{
  "d_model": 448,
  "d_expert": 64,
  "router_logit_norm": 2.0,
  "beta1": 0.95,
  "train_tokens": 319300000
}
Below are experts of layer 4 (counted from 0) of a mixture-of-experts language model. Rows are named router (the router's row for the expert), gate (a neuron's input weights, with its number), up (a neuron's input weights, with its number), down (a neuron's output weights, with its number) and show model dimensions 112-223. Each number is 50 + 10 x the weight over its row's rms, rounded and kept within 0 to 99.
Before each expert's rows: "gets" lists some tokens that make up at least twice as much of what it gets as of all text; "raises" lists some tokens whose logits its average output raises strongly, later layers aside. This comes from a sample of Wikipedia text that the model never trained on. Tokens count by the router's weight.

# expert 83
gets: " the", " of", " The", "The", " de", " \"The"
raises: " same", " entire", " most", " first", " largest", " highest"
router:69 42 40 39 43 39 49 51 33 54 54 32 32 54 62 63 28 25 54 39 46 58 53 54 56 71 62 49 66 49 58 50 42 60 63 49 44 74 41 58 54 54 58 35 54 53 39 53 37 46 51 47 56 73 54 50 65 53 50 40 48 53 36 53 38 60 41 49 49 51 50 46 32 44 53 37 41 61 54 48 56 46 65 51 44 55 29 45 40 62 73 45 55 43 57 51 45 42 65 32 45 74 52 44 56 51 46 53 58 54 61 81
gate0:70 55 61 39 47 52 60 58 44 58 35 62 59 33 67 52 82 60 42 61 66 59 40 52 61 43 34 58 50 57 37 27 47 49 59 42 45 64 46 56 43 52 42 49 53 47 48 60 55 46 30 76 71 52 69 64 50 57 35 49 52 53 69 43 51 58 44 57 49 38 55 45 39 39 45 61 44 47 38 63 46 63 53 44 47 60 50 55 64 50 60 50 58 51 47 49 56 45 56 65 58 43 67 42 52 29 43 34 45 41 58 51
up0:47 35 44 38 44 63 44 34 58 47 56 41 51 56 54 50 52 49 45 35 42 32 43 51 75 47 59 45 69 37 25 57 42 47 43 68 41 47 75 46 61 41 57 52 51 42 55 51 35 37 59 48 56 45 53 37 56 31 47 78 63 38 38 68 58 44 42 42 43 44 46 65 46 64 50 38 46 47 49 52 40 59 69 35 51 58 33 42 44 44 45 63 49 46 50 50 45 49 54 53 53 33 48 59 49 44 58 48 49 43 43 44
down0:45 37 47 32 53 58 41 43 50 52 49 52 42 66 36 49 51 65 63 52 53 39 51 50 57 53 47 58 45 35 33 46 50 67 41 74 57 39 40 52 56 50 63 46 49 55 53 42 59 43 47 62 48 58 60 51 78 35 56 38 49 53 45 58 50 56 50 46 63 52 47 53 47 49 54 63 46 38 47 44 62 64 38 60 57 48 61 56 57 22 65 56 52 56 54 71 48 52 55 47 53 36 57 56 52 50 36 37 44 41 41 44
gate1:56 46 59 49 48 43 52 61 47 50 62 56 45 55 63 48 53 42 57 64 60 60 50 30 58 58 52 50 39 57 60 32 62 57 46 28 59 22 45 51 44 71 59 45 43 59 67 53 54 63 55 47 72 41 55 47 45 52 63 50 55 65 39 47 54 59 51 46 55 55 52 42 38 33 54 39 51 58 59 48 41 31 50 57 51 47 74 58 55 56 56 48 47 72 50 46 64 53 61 46 32 37 55 41 38 66 57 69 63 59 57 56
up1:38 30 43 44 53 64 46 64 34 57 46 54 51 55 63 60 65 56 45 42 39 37 53 51 39 46 73 53 63 49 52 61 43 46 69 60 57 57 53 49 55 53 54 51 38 32 58 33 60 48 38 70 68 71 56 52 39 54 51 59 29 33 43 42 57 42 42 55 47 64 47 26 44 66 36 50 36 40 48 53 47 41 48 40 61 57 68 55 38 45 59 46 62 25 48 40 44 31 62 53 57 46 41 45 47 40 41 53 39 55 57 49
down1:50 49 40 52 55 42 48 58 52 47 34 31 46 44 45 51 66 51 50 34 47 40 61 55 42 44 44 48 54 44 60 42 42 40 65 48 69 39 44 48 49 60 59 53 57 45 41 56 53 54 42 49 51 49 46 36 44 62 52 55 54 45 35 48 54 44 63 62 56 61 54 61 43 65 57 47 48 34 53 50 50 55 40 47 36 54 62 63 40 44 46 53 62 48 55 51 43 57 74 39 64 47 53 58 54 49 56 56 33 62 33 54
gate2:59 30 51 45 69 59 41 54 47 48 58 36 58 44 48 24 49 50 69 53 33 54 52 20 59 50 52 60 50 52 57 32 52 70 53 53 60 36 54 53 55 79 58 75 52 44 44 34 41 59 68 57 47 46 53 55 45 55 60 46 50 56 48 51 66 57 50 38 49 56 38 44 33 71 58 52 50 64 69 47 57 51 46 33 47 54 59 33 46 40 53 41 44 62 30 45 49 42 52 35 68 38 49 49 42 62 50 51 63 48 45 47
up2:38 52 53 42 66 54 71 65 49 41 42 53 61 37 65 37 47 50 46 61 22 66 35 63 61 61 37 46 56 47 49 56 60 55 41 50 48 36 34 49 42 49 66 68 71 48 44 42 49 47 22 58 41 53 64 49 55 34 54 54 39 62 56 29 53 38 53 49 45 51 56 51 49 64 46 54 62 32 52 50 57 51 39 28 47 45 40 37 44 51 42 52 52 66 42 60 53 42 37 39 45 50 71 59 44 58 53 46 47 32 48 45
down2:36 43 37 71 51 44 43 46 43 43 53 52 67 56 39 50 45 50 48 36 44 62 47 56 56 55 61 56 43 61 68 48 46 55 59 68 42 37 62 43 59 61 62 46 58 25 55 34 61 47 53 39 67 48 60 35 50 54 35 50 45 56 43 59 53 64 37 45 50 50 41 60 35 47 64 43 49 60 45 52 50 61 59 47 39 47 45 38 33 58 40 33 45 51 42 52 45 52 41 51 53 61 67 49 36 71 45 46 55 37 21 51

# expert 51
gets: " |", "|", ";", "==", "°N", " %"
raises: " ", " Total", " Career", " Location", " Date", "\n"
router:44 51 58 49 49 54 57 42 47 52 56 33 30 58 51 72 56 33 63 64 36 52 52 54 58 40 43 47 59 47 49 52 50 52 51 56 52 53 59 33 46 63 46 57 53 21 40 31 53 56 53 58 39 56 48 49 66 57 45 52 49 52 30 45 36 36 62 44 36 66 54 46 52 51 59 51 58 40 40 57 54 43 45 50 43 41 48 41 34 46 54 63 54 39 67 49 57 54 71 59 41 67 47 73 64 61 44 54 58 52 53 70
gate0:38 50 66 42 57 46 41 54 55 46 49 46 42 60 47 59 43 58 44 54 48 33 34 41 45 55 44 52 44 47 57 58 30 36 55 35 49 56 56 49 54 47 41 54 42 50 56 62 31 51 48 73 50 44 49 46 52 46 50 59 46 40 60 50 61 53 58 68 53 53 77 32 45 43 37 65 47 44 47 43 62 23 49 55 46 66 64 50 50 45 57 57 59 56 50 54 51 62 60 57 56 34 43 33 47 35 69 40 33 46 55 42
up0:50 44 30 64 60 30 45 51 53 60 46 59 47 57 54 41 53 45 65 38 59 45 57 46 39 61 60 56 47 38 61 56 51 55 58 53 39 73 50 51 44 59 46 62 57 51 34 66 48 45 51 49 54 44 42 43 46 43 51 45 43 51 64 54 40 51 68 44 46 54 36 65 49 48 56 48 35 74 78 47 50 67 47 44 32 50 52 45 39 64 55 48 57 27 63 51 51 57 60 33 32 44 46 47 53 73 47 49 55 46 55 56
down0:62 50 61 59 45 40 42 28 61 45 30 59 46 35 56 55 44 60 49 43 59 58 23 36 53 46 40 57 43 30 54 54 49 57 66 54 51 30 60 56 55 72 46 49 62 54 51 70 47 57 56 32 52 29 24 58 31 47 53 56 51 53 48 37 52 44 53 46 63 52 48 62 47 47 48 64 45 60 39 43 42 58 44 50 40 55 45 43 65 55 64 54 63 53 49 46 53 35 41 49 48 56 34 49 55 47 36 67 54 61 74 50
gate1:51 58 46 56 46 49 55 76 70 63 52 54 58 59 58 47 50 45 36 43 44 53 47 45 44 54 43 54 32 19 41 60 18 58 48 67 53 40 60 53 55 67 54 52 29 52 47 39 43 42 55 56 36 43 51 55 48 42 58 50 56 39 45 53 55 54 41 50 43 70 51 63 62 46 38 47 44 32 42 41 46 49 44 38 49 50 46 66 54 57 35 50 27 60 54 41 56 62 76 51 32 53 49 53 45 48 42 46 40 79 50 40
up1:33 55 47 56 57 47 52 40 32 41 58 60 38 35 37 48 40 56 45 40 56 49 69 44 46 62 41 41 62 37 49 60 46 65 45 58 63 66 28 44 31 56 41 64 71 47 48 42 40 56 65 38 41 61 43 29 44 63 65 50 49 46 68 36 52 55 59 45 54 47 55 56 62 51 62 51 48 63 39 36 58 32 57 54 51 53 55 51 52 45 56 44 53 40 51 49 52 43 52 62 63 45 51 59 49 68 58 49 54 45 44 49
down1:68 47 71 51 56 52 45 51 40 46 56 72 45 47 51 50 48 49 37 58 65 45 61 55 51 40 66 36 64 35 86 60 63 50 62 35 42 54 67 62 44 43 44 53 52 60 51 61 37 61 62 53 63 54 50 49 64 55 41 56 40 67 31 45 38 70 42 47 48 58 28 54 53 52 37 53 54 48 59 63 46 48 60 38 57 51 36 52 60 35 36 52 50 50 30 40 52 37 56 51 55 51 45 60 48 42 60 54 42 29 60 44
gate2:38 82 41 53 51 65 67 52 56 59 70 28 50 49 46 51 64 40 38 42 51 69 45 47 46 51 41 50 50 47 46 42 32 53 52 39 35 55 45 53 51 39 44 58 60 42 67 43 45 53 54 43 49 77 56 59 49 39 58 48 41 65 48 55 49 57 32 47 60 63 60 55 28 50 52 78 60 69 41 53 39 50 61 45 62 63 48 46 64 51 52 42 51 42 66 49 56 32 45 68 47 59 74 54 44 34 47 36 55 55 41 47
up2:47 39 34 52 49 51 60 54 44 58 30 58 42 56 48 49 44 46 21 24 44 68 39 48 41 43 27 41 45 66 39 64 55 68 57 44 53 61 58 48 42 63 65 53 53 35 51 53 52 44 35 60 55 50 26 48 24 51 52 27 68 55 52 33 45 53 55 49 38 33 54 52 50 47 50 42 60 39 50 59 36 54 44 52 41 49 54 48 47 43 25 40 53 46 51 39 47 43 53 75 50 44 54 41 45 43 58 75 41 69 49 46
down2:41 61 53 41 69 41 40 47 52 51 46 50 59 53 49 43 33 46 31 36 59 56 55 23 42 30 55 63 58 49 62 55 58 37 63 77 48 46 58 47 51 61 55 52 75 57 47 55 50 33 70 50 47 39 53 47 62 49 48 49 43 57 41 48 44 79 48 48 39 47 55 62 70 49 67 54 50 32 50 46 59 49 60 46 49 40 65 47 49 56 44 53 50 41 46 53 61 50 62 65 64 28 48 30 55 47 48 69 46 52 36 59

# expert 24
gets: " |", "===", " ===", " her", ";", " ·"
raises: "\n", " ", "\n\n", " —", " Recap", " Elected"
router:44 57 45 53 36 44 60 41 58 47 51 48 35 57 47 45 40 29 53 60 59 51 47 63 56 37 47 43 62 49 57 38 55 55 39 49 49 65 39 31 49 69 65 50 56 36 48 27 48 53 52 41 50 61 69 59 58 62 48 52 66 54 39 43 22 36 60 38 35 51 49 57 52 50 64 50 47 52 39 45 46 43 49 59 30 37 38 49 45 48 66 66 67 50 49 41 49 34 56 52 49 55 36 75 66 59 33 43 66 37 47 77
gate0:51 35 61 44 55 42 67 48 43 59 46 50 47 50 78 69 61 57 42 54 37 40 67 60 56 50 59 49 48 59 64 37 40 59 49 69 61 56 51 55 39 48 38 53 46 45 51 56 65 38 57 40 57 62 45 49 68 50 54 54 58 54 54 89 38 51 51 40 40 49 62 60 35 37 60 32 50 51 48 54 47 41 59 54 50 30 25 61 58 33 63 57 48 61 56 53 42 52 30 49 56 50 61 64 40 49 55 70 65 51 52 43
up0:50 44 29 42 57 65 68 47 41 44 51 48 62 34 58 48 51 43 50 50 51 45 78 51 44 51 39 45 57 52 42 42 71 62 44 31 51 30 47 54 51 44 33 47 44 60 52 72 42 78 35 68 47 62 54 49 37 62 41 39 59 48 52 44 81 78 43 48 40 45 51 41 47 49 57 53 51 47 52 61 42 46 36 56 40 56 51 45 20 60 53 49 53 59 58 43 59 51 65 45 51 42 57 37 51 55 50 39 50 59 46 42
down0:47 45 72 38 62 57 53 55 77 49 64 45 47 32 45 41 53 61 41 40 44 51 49 35 71 71 58 54 41 65 54 43 45 45 80 45 53 47 33 62 58 43 45 56 46 49 59 49 41 41 46 77 59 52 32 57 57 48 69 38 54 45 54 47 60 53 41 51 56 59 39 59 57 33 64 64 57 42 65 45 65 63 48 42 58 55 49 46 40 52 45 74 37 62 46 46 44 53 37 51 45 51 44 58 53 53 42 64 37 53 54 63
gate1:49 35 43 51 50 72 44 38 35 48 31 38 50 36 67 53 50 47 48 54 41 53 40 57 49 45 50 54 33 49 58 49 47 38 43 48 61 61 52 52 52 41 64 72 57 48 42 51 47 58 53 47 66 40 47 73 46 29 57 54 58 37 51 65 52 57 35 34 66 44 32 42 44 44 70 28 48 57 51 49 46 59 52 36 52 60 54 49 35 49 55 43 55 62 33 55 41 27 46 43 54 40 58 51 42 60 55 46 50 63 58 52
up1:54 52 58 48 48 45 36 51 65 55 54 66 44 69 38 53 39 52 50 55 59 44 47 58 54 57 54 48 61 40 44 58 60 52 49 54 70 46 51 43 46 46 53 32 58 57 55 40 48 51 51 61 54 40 54 34 45 49 51 34 38 40 54 37 62 37 28 49 52 56 33 51 50 57 48 61 48 55 57 58 38 71 27 41 58 61 69 51 40 52 35 46 32 56 65 62 56 52 55 48 34 53 50 36 63 57 51 56 41 37 42 55
down1:54 51 26 47 62 55 47 43 59 43 41 51 60 57 60 37 52 49 70 63 52 60 52 60 60 53 72 49 45 44 69 58 38 57 65 51 33 46 68 47 36 60 49 45 39 60 61 50 56 59 35 44 49 54 56 78 59 33 47 54 52 35 52 57 43 42 52 52 64 64 60 51 44 51 45 59 70 40 48 66 43 55 61 53 49 44 44 47 57 52 46 50 41 49 56 42 37 40 56 56 63 38 53 66 36 50 47 45 54 43 46 30
gate2:45 65 51 49 40 41 45 50 77 44 66 63 52 58 46 45 67 36 19 37 36 63 70 59 62 45 58 57 31 42 55 38 48 55 33 56 42 50 51 52 53 50 50 36 62 56 38 58 50 52 29 43 58 51 37 37 37 54 59 48 45 64 54 57 35 60 47 53 59 66 51 53 54 71 42 53 44 83 45 43 46 48 57 57 53 57 71 42 49 49 62 37 45 49 72 52 49 63 66 46 53 53 44 53 44 54 48 36 38 42 43 51
up2:35 54 69 60 51 43 42 56 45 55 34 54 42 76 54 49 55 59 37 71 38 53 53 32 66 58 40 47 48 53 28 44 44 67 58 64 73 66 36 51 48 60 45 37 56 35 53 50 24 49 55 58 66 59 47 58 40 44 64 43 69 66 53 58 57 49 60 45 37 59 41 46 55 65 42 43 49 52 55 62 31 47 44 51 61 41 65 67 36 63 63 46 54 26 45 54 61 41 48 58 46 30 38 60 47 36 52 68 63 53 51 53
down2:57 47 58 57 42 45 53 41 58 40 54 46 58 54 43 52 66 61 48 48 57 51 55 44 49 59 43 39 53 65 49 40 63 47 63 43 47 45 46 28 59 39 46 47 50 49 54 47 18 43 49 56 62 23 76 56 52 68 45 34 55 53 46 46 38 41 57 50 21 47 43 55 57 48 43 36 36 52 37 59 45 57 52 55 48 56 47 57 38 55 40 60 66 52 41 69 40 53 55 54 44 33 66 61 48 59 62 66 47 53 43 74